python train.py --n_layer=9 --d_model=384 --n_experts=96 --experts_per_token=3 --d_expert=96 --d_shared_expert=128 --activation="swiglu" --moe_layers=[2, 3, 4, 5, 6, 7, 8] --router_score="softmax" --normalize_top_k=true --routed_scale=1.0 --balance_loss=0.00238 --balance_bias=true --router_cosine_scale=14.0 --init_std_router=0.00666 --lr_router=0.000886 --vocab_size=32768 --norm="rmsnorm" --norm_eps=1e-05 --tie_embeddings=false --optimizer="adamw" --lr=0.000973 --beta1=0.9 --beta2=0.99 --grad_clip=1.0 --batch_tokens=65536 --seq_len=512 --train_tokens=506100000 --steps=7723 --dataset="wikipedia_en"
Below are experts of layer 3 (counted from 0) of a mixture-of-experts language model. Rows are named router (the router's row for the expert) and show model dimensions 0-31. Each number is 128 + 32 x the weight over its row's rms, rounded and kept within 0 to 255. Numbers have three digits each.
After each expert's rows: a language model's description of what the expert responds to; "mostly gets" lists some tokens that are sent to it at least half of the time. This comes from a sample of Wikipedia text that the model never trained on.

# expert 42
router:094110103134115109104101123141128156169097087133149187135157085117162075140095162094087128165147
What it handles: Abstract nouns after determiners. Abstract nouns after a, his or no in prose, such as role, victory, influence, ability, plus table labels like Total votes and JPL.
mostly gets: " well", " JPL", " ability", " Turnout", " role", " victory"

# expert 22
router:064053153157181091157087122163090079135165130130139125120136163066111093151162113165097118118110
What it handles: Short letter endings. Single letters or short pieces ending words or names, mostly possessive or plural s, also y, t, tt: Jerry's, Parts, ro-s-ewood.
mostly gets: "s", "tt", "y", "w", "ts", "t"

# expert 11
router:181122153141094084088142129151129192106076098156128081103121136085111087122104162134158100161108
What it handles: Section heading words. Words in wiki section headings and table headers, like election, history, Career, Personal information, Apps, plus table divider rows.
mostly gets: "History", "Personal", "|---|---|---|---|---|", "|---|---|---|---|---|---|", " Apps", "Species"

# expert 35
router:186130144137100117127154139150146094189106167101165164142162138143109164148138105121123113096135
What it handles: Stat table cell starts. Leading spaces, dashes, minus and plus signs at the start of numeric cells in sports and election stat tables and semicolon lists.
mostly gets: " –;", " −", " ?", " —", " Spacewatch", " Nominated"

# expert 55
router:163127080150144182139140175128088208103145145127179109206152105114063091156151118134118116068099
What it handles: Bibliographic connectors. "of" in book and institution titles, and punctuation after closing quotes, brackets or minute marks in references and goal lists, such as Dictionary of, 26',.
mostly gets: "',", "\":", ".),", "\";", "featuring", "%;"

# expert 43
router:150141045139108130149163128112087134071150161150095072136128077115108095090162117116068133133129
What it handles: Infobox field labels. Field names in infobox-style lists just before a colon, such as Born, Publication date, Country, Coordinates, Species, plus the seconds mark in coordinates.
mostly gets: "″", " Coordinates", " Website", " Born", " Died", " Phylum"

# expert 28
router:116132138142134115148106128133128108072116095153087131076105099172186134191164146150146146160071
What it handles: Passive and predicate verbs. Past participles and verbs after was, were, to, be, as in was performed, was featured, to play, released, built.
mostly gets: " sold", " worked", " formed", " played", " performed", " used"

# expert 58
router:136164093078146153066103136120141124198157118109168137185120102099159147109145136118084144068128
What it handles: Initial capitals in tables. Leading capital letters or first syllables of names after pipes in sports tables, such as A-ileen, Pe-ers, R-aptors, Dr.
mostly gets: " Vol", " La", " Che", " Pe", " Gar", " U"

# expert 9
router:117146126125134124097143166177092133146120096102096183185101093181141128126120191161085115125201
What it handles: Opening punctuation and symbols. Opening brackets, quotation marks, dollar signs, hyphens and LaTeX sub/superscripts that begin a following unit, such as (solitaire), "wopbot", $4.8, _{.
mostly gets: " \"", " $", " '", "^{", "_{", " ["

# expert 37
router:121148096113107153099135145158149143125115163140098151123130129138093082164129141129058161108149
What it handles: Clause punctuation and introducers. Commas, colons introducing lists or quotes, and linking words "as", "with", "including" that set off phrases, such as "such as", "In total,".
mostly gets: " as", " with", "—", " ,", " ====", ","

# expert 36
router:137106110107157122104149131132092194154210059121180120151130134132171127093114138120114111093115
What it handles: Name-starting word pieces. First pieces of uncommon surnames and foreign names, plus particles like von, van, de, such as Esp(osito), Ol(aru), O('Rourke).
mostly gets: " von", " van", " de", " Singh", " da", " Harris"

# expert 50
router:125116095135125168151136130125128125136156112166130061126092180215171132150170123133145115182136
What it handles: Place name endings. Second part of place names after New, South, San (York, Zealand, Diego), and final pieces of foreign names like Sur-ai-ya.
mostly gets: " York", " Zealand", " Angeles", " Massachusetts", " Saskatchewan", " Tokyo"

# expert 38
router:091117110133095119130137126126155113176114213100095123083110145132121161125162145166136126132240
What it handles: Mid-word fragments. Short inner word pieces inside English words and names, such as Amph-ib-ious, th-aw, P-aj-enk, plus the word following.
mostly gets: "iph", "ump", "uff", "oud", "aim", "amb"

# expert 25
router:073161072163110080114147136136146139157119115174066115126197084135096154135121157128132142085124
What it handles: Topic and field nouns. Nouns naming fields, social topics or domains after "of", "for" or "in", such as professor of sociology, nutrition, World War, health, violence.
mostly gets: " drugs", " cultural", " violence", " War", " sports", " individuals"

# expert 1
router:186179158149063107118134149175114183174093169139132159072125139110110160106096093077113110143146
What it handles: Sports table cells. Empty cells, zeros, other digits and en dashes inside sports statistics tables and score lines, such as squad apps/goals tables and set scores like 25–23.
mostly gets: " Pts", " DF", " MF", " National", " multi", " Opponent"

# expert 61
router:112084108092097087145151120145103119112090102130158139165174118130143079096106129071115162125142
What it handles: Table separators after seasons. Pipe separators and semicolons in statistics tables, especially after season years like 2017–18, plus final digits of scores and dates.
mostly gets: "″", "^{(", "′", "time", " respectively", " pm"

# expert 39
router:101145075120123151070178131138117108152161124206137138119140135177152154084151146163140101111090
What it handles: Line breaks and rank numbers. Line breaks in lists and sections, spaces before numbers after number or Team, and ordinals like II, One, Primary.
mostly gets: " Elementary", " Primary", " II"

# expert 33
router:082120148192132125138142128165135102101137114094124138165130128110178168144129115146088133082208
What it handles: Word-internal pieces, closing quotes. Middle pieces of longer words after prefixes like dis, un, re (disembarked, reinvigorating), plus closing quote-punctuation combinations such as ." and ",.
mostly gets: ".\"", "\".", " imp", " aff", ",\"", " inc"

# expert 13
router:108167109140101139084080158142086114112139156126100149144125143159093152112126147132086111102103
What it handles: Clause-linking words, subject pronouns. Words opening a new clause, chiefly "and" joining verb phrases, plus subject pronouns (he, she, it, they), "but", "who" and "was" after commas or periods.
mostly gets: " he", " she", " they", " and", " it", " but"

# expert 59
router:075160092154204158131126156146149110074116157107118129163111022135098123163154092089176148142135
What it handles: Prose modifiers and compounds. Adjectives and compound parts in technical or descriptive prose, such as -based, electric, guitar, black, digital, local.
mostly gets: " Insecta", " guitar", "voiced", " computer", " black", " electric"

# expert 3
router:129170117129105078089122153146093174134084119172135083143138126122128133129180161151065122106144
What it handles: Nouns and words after modifiers. Head nouns after an adjective or modifier, plus relative that/which and adverbs like again, longer, directly; e.g. housing estates, labor camps.
mostly gets: " again", " longer", " directly", " wide", " funding", " immediately"

# expert 51
router:143111131202169136133120154173154121151120128098091137091185090113166138175095088110166120137157
What it handles: Quantity words and numbers. Quantifiers and numeric digits giving amounts, such as several, more, other, such, fewer, and the digits of 25 acres.
mostly gets: " several", " more", " some", " such", " various", " multiple"

# expert 20
router:164093116108145179127169148135119197124188134108175109134121098157147094145160172131124114156120
What it handles: Country codes, tables. Three-letter country codes beside athlete names in sports listings (USA, GER, ESP), table pipes, by, and United States.
mostly gets: " USA", " ESP", " ITA", " ENG", " FRA", " TUR"

# expert 19
router:138122184095191142112092126092133138087136107118073157155107134181130097131123125096178112112109
What it handles: Name-internal syllables. Word pieces right after a capital initial inside foreign personal and place names, such as N-iet-o, N-aid-u, K-inder, Sh-ant-ou.
mostly gets: "iet", "usha", "ś", "orm", "ild", " Just"

# expert 12
router:201126167145195136195112138119138148088085079109124077181096189128116107142131126180110164121037
What it handles: Article titles and headers. Title and heading markup (= and == around article titles), the line breaks after them, and infobox labels like Binomial, Scientific, Description.
mostly gets: " Binomial", "See", " =", "Scientific", "Senior", "Description"

# expert 47
router:095076157037150217123122132108156183143172129145138113131122134115119174152154137094118186142140
What it handles: Given names. First names of people, often starting a table cell or list item, such as John, David, Gary, Mia, Kenneth.
mostly gets: " John", " David", " George", " William", " James", " Paul"

# expert 30
router:136140168154135194173135127179137169142141185149179136131108112150120105168127188149148145164089
What it handles: Role and occupation nouns. Nouns and word endings naming a person's role or title, such as director, member, medalist, champion, -ist, -person, often in biographies.
mostly gets: " Year", " director", " member", " Director", " medalist", " writer"

# expert 63
router:108161143086111112114130129067116113131110138113140147148123157105106143033102084192097097113179
What it handles: Mid-word letter pieces. Short letter pieces after an initial letter or digit inside names and words, like D-urr-ant, c-ed-ar, f-ancy, year digits.
mostly gets: "igeon", "oker", "ör", "urr", "ilm", "err"

# expert 14
router:175164135079117140064177129126125168085151097212166117192099160145110142144112118181174107091020
What it handles: Institution name heads. Final noun of proper names for institutions, places and events, e.g. Kent School, Greene County, Paterson Institute, Edinburgh Festival.
mostly gets: " Center", " Council", " School", " Stadium", " Association", " Institute"

# expert 54
router:135121060091119117137114149110119122105158096121174089123130101193144115149172109128169159072128
What it handles: Table cell separators. Pipe separators between table cells after numbers or names in sports results and election tables, plus semicolons in results lists and section-heading equals signs.
mostly gets: "%;", " |", ";", "};"

# expert 23
router:180110149201074101123138120179129146158131185144124150150158110085066102100118107111147119137151
What it handles: Table header columns. Column headers and leading letters or spaces in election and sports tables, such as Total, Score, Votes, %, Candidate, Pld.
mostly gets: "|---|---|---|---", " ±%", " %", " Votes", " Pts", " Yes"

# expert 40
router:154040122085105149131144139121126179172210129142169080108049101104106179205112091092147126137147
What it handles: Place and nationality names. Country, city and state names and American in lists and tables, often after a comma or pipe: London, Germany, York.
mostly gets: " York", " London", " Germany", " Italy", " Chicago", " Korea"

# expert 48
router:147090130080131129140174135137169171149209066162160106096104166086130152126126194069152044113102
What it handles: Common English surnames. Surnames after a given name, especially common English ones like Smith, Jones, Williams, also pieces of rarer surnames in lists and tables.
mostly gets: " Smith", " Brown", " Williams", " Jones", " Johnson", " Davis"

# expert 5
router:141126129143102104114140123135105087113080093102147096080087123066132159102115108066117132102101
What it handles: Table cells and infobox fields. Pipe separators inside wiki tables and field labels in list-style infoboxes, such as Family, Country, Order, Genus, Elevation.
mostly gets: " Phylum", " Clade", " Website", " Density", " Species", " Occupation"

# expert 44
router:088138185096051100192083129158131149167141166075104136153119117158135115182153098148113249127150
What it handles: Table row starts. Pipe opening a table row after a separator line, plus the, section markers (==), and sentence-initial While, Although, Each.
mostly gets: " Spacewatch", " JPL", " Sheet", " While", "Reception", " Each"

# expert 46
router:120132149091163170102126125092140144111158168069117139143121101115175109145131204178121135125136
What it handles: Digits in dates and scores. Digits in dates, scores and numbers (January 31, W 85–59), plus word pieces like back, away, aking.
mostly gets: "back", " Dead", "aking", "room", "away", "aving"

# expert 2
router:159140111132144112102142179162112129122161117096139122223090104125146135096038195110071105099163
What it handles: Joining punctuation marks. Apostrophes before possessive s, en dashes and hyphens in ranges or compounds, slashes and ampersands, e.g. Triple H's, 2015–2016, R&B.
mostly gets: "'", "–", "/", " &", "’", " \\"

# expert 32
router:164176117140131138128126134087167136104127134196107170100129098095130084197076121083165138105133
What it handles: Adverbs, clause verbs. Adverbs after is/was or commas (also, still, especially, originally) and verbs or nouns opening a clause after a comma, e.g. teaming.
mostly gets: "sq", " especially", "also", " Episode", " particularly", "|---|---|---|---|---|---|---|---"

# expert 10
router:085126108148131150117063128098154129130111129151170112124139118187153084096110193125120132138116
What it handles: Table cell separators. Pipe separators after numbers in sports and results tables, plus ordinal suffixes and digits in statistics, such as 3 |, 1st.
mostly gets: " particular", "nd", "rd"

# expert 45
router:109101126190119146148131129207095117094096160126115093058089180112126140112133103099112142123174
What it handles: Name fragments and ordinal suffixes. Word pieces following Al in names (Alstom, Alessandro), ordinal suffixes st, nd, th, table pipes and score digits.
mostly gets: "nd", "st", " including", "law", "including", "rd"

# expert 27
router:148155122125089163050131147161166115166134161088170107166090154116137149143117172154056078118091
What it handles: Digits in stat tables. Digits and spaces inside numeric tables, such as climate temperatures in parentheses, game scores after W/L, and statistic columns.
mostly gets: " Lemmon", " Meanwhile", "~", " −", " images", "see"

# expert 26
router:169113117115147127065097132158134160111112131144114065128102124136148122164143143185177129143126
What it handles: Sentence ends, time words. Sentence-ending periods plus temporal sequencing words like later, after, before, until, first, as in Five days later.
mostly gets: " before", " later", " until", " after", " however", " After"

# expert 49
router:115066155174120165122106125131084123081057094173096140085134168140126136146126122142144147181111
What it handles: Verb endings, reporting verbs. Verb forms and their suffixes -ed, -ing, -ated, especially reporting verbs like said, stated, reported, as in clar-ifying, hij-acked.
mostly gets: " said", " stated", " reported", " decided", "ating", " find"

# expert 8
router:150133110158168153101123126114181116150115141107127125114139094055158102109113166112117175131129
What it handles: Sentence-initial words. First token of a new sentence or line after a period or break, e.g. Many, However, We, In, often word pieces like D(MD).
mostly gets: " Many", " There", "All", "We", " However", " Additionally"

# expert 21
router:069094146110113130086073143167193123171183128125128144129169084101068131159079136155124146092135
What it handles: Month names and the. Month names in dates, often in tables like 29 December 2002, plus the article the after prepositions.
mostly gets: " October", " April", " November", " March", " August", " February"

# expert 62
router:128111138157213161103125127064113079104123122155191130118105161174124109078175119118130132147115
What it handles: Non-English word pieces. Fragments of foreign words and non-Latin scripts, such as Sanskrit, Japanese and Thai bytes, endings like -is, -ia, -ski in names.
mostly gets: "ง", "ski", "ky", "ν", "ο", "า"

# expert 53
router:172088117132091112156129156155104158163149119113182176166185085164133126124109104109154060141157
What it handles: Conjunctions in names/headings. Connectives like and, or, the, was inside table headers, titles and section headings, e.g. Stadia and locations, Promotion or relegation.
mostly gets: " Nominated", " &", " and", " or", " Won", "Other"

# expert 15
router:183112152082134073137131130153078171188094115075134140140149140151134143158174161110096104152114
What it handles: Sports action verbs. Prepositions and action verbs in sports career narratives, especially against after a win score, plus defeating, scored, guided, finished.
mostly gets: " defeating", " finished", " joining", " maintain", " establish", " scored"

# expert 18
router:143156089138141163169134162120056209093146095152111146123139138204112144140151126159120066101100
What it handles: Punctuation after names. Commas, closing parentheses, quotes and semicolons that end a name or list item, such as Pilar, (Golkar), "title", in lists and prose.
mostly gets: "\")", "\",", "\"", "')", ")\"", "?\""

# expert 17
router:167118154151157112108124130073150126148115144127115199147156038085108079156075114096117068161134
What it handles: Table row starts. First cell of table rows, either a row label (Month, LW, Majority, No.) or a leading number or space after the pipe.
mostly gets: "|---|---|", "   ", "|---|---|---|", " Sheet", " Died", " Binomial"

# expert 52
router:161118067079159097125169126133080108143129109100106169174120110137147147074088152156059135107141
What it handles: Mixed word fragments. Assorted word pieces and apostrophes inside compounds and names, such as Primary, -ly, rain-bow-fish, Red-path, micro-form; no clear shared theme.
mostly gets: " Primary", "roph", " acid", " Curling", "'", " medley"

# expert 57
router:134179178118099123155158123130095160112043148147129171143153106162082115121148098095136119132077
What it handles: Nouns after the. Singular nouns right after the or this, often topic nouns like town, film, club, extent, matter, tower.
mostly gets: " town", "Species", " latter", " castle", " Arthropoda", " oldest"

# expert 31
router:170151111136111134138132166115113177111089190149112115186134104114145144115106063145159145083100
What it handles: Line-start bullets, sentence periods. Hyphen bullets and table pipes opening a new line in lists and tables, and sentence-final periods or closing quote-periods in prose.
mostly gets: ".\"", "\".", ".”", "|", "-", ")."

# expert 0
router:174165049073123067094099147122078148141136070162103108127122116167133134143146131155074088105123
What it handles: Main verbs after subjects. Finite verbs and auxiliaries right after a sentence subject in biographical or historical prose, such as was, remained, retired, moved.
mostly gets: " are", " will", " came", " served", " could", " remained"

# expert 16
router:135122143100137145138129135105057114115129109107111110129074111132136195124071088148115106098173
What it handles: Periods and headings. Periods ending sentences or following initials and abbreviations (J., No., M.), plus == heading markers and capitalized acronym pieces.
mostly gets: "==", "===", "====", "MA", "SS", "IS"

# expert 6
router:103133112160097067214098132201140097104119126079105176121171117089057167090111128139097122117124
What it handles: Function words before noun phrases. Colons after infobox field labels like "Known for:", plus determiners, prepositions and modifiers opening noun phrases, such as the, both, own, least.
mostly gets: " least", " own", " newly", " oldest", " commonly", " same"

# expert 4
router:155088160110109136179138127120102088080120108118119137174099087092116164106131081093145103118139
What it handles: Mid-word name fragments. Short subword pieces inside names and uncommon words, often after a prefix like Fl, Det, Rem: ute, ail, ake, ara.
mostly gets: "present", "usha", "wing", "ift", "era", "roy"

# expert 34
router:137170112105150137133143128136108107098153058165180109153117134208127148148156095167179117178136
What it handles: Suffix word endings. Word-final suffixes completing technical, taxonomic or foreign names, such as -ennis in species lists, -ational, -ative, -osis, -ic.
mostly gets: "ious", "ological", "osis", "ition", "atus", "able"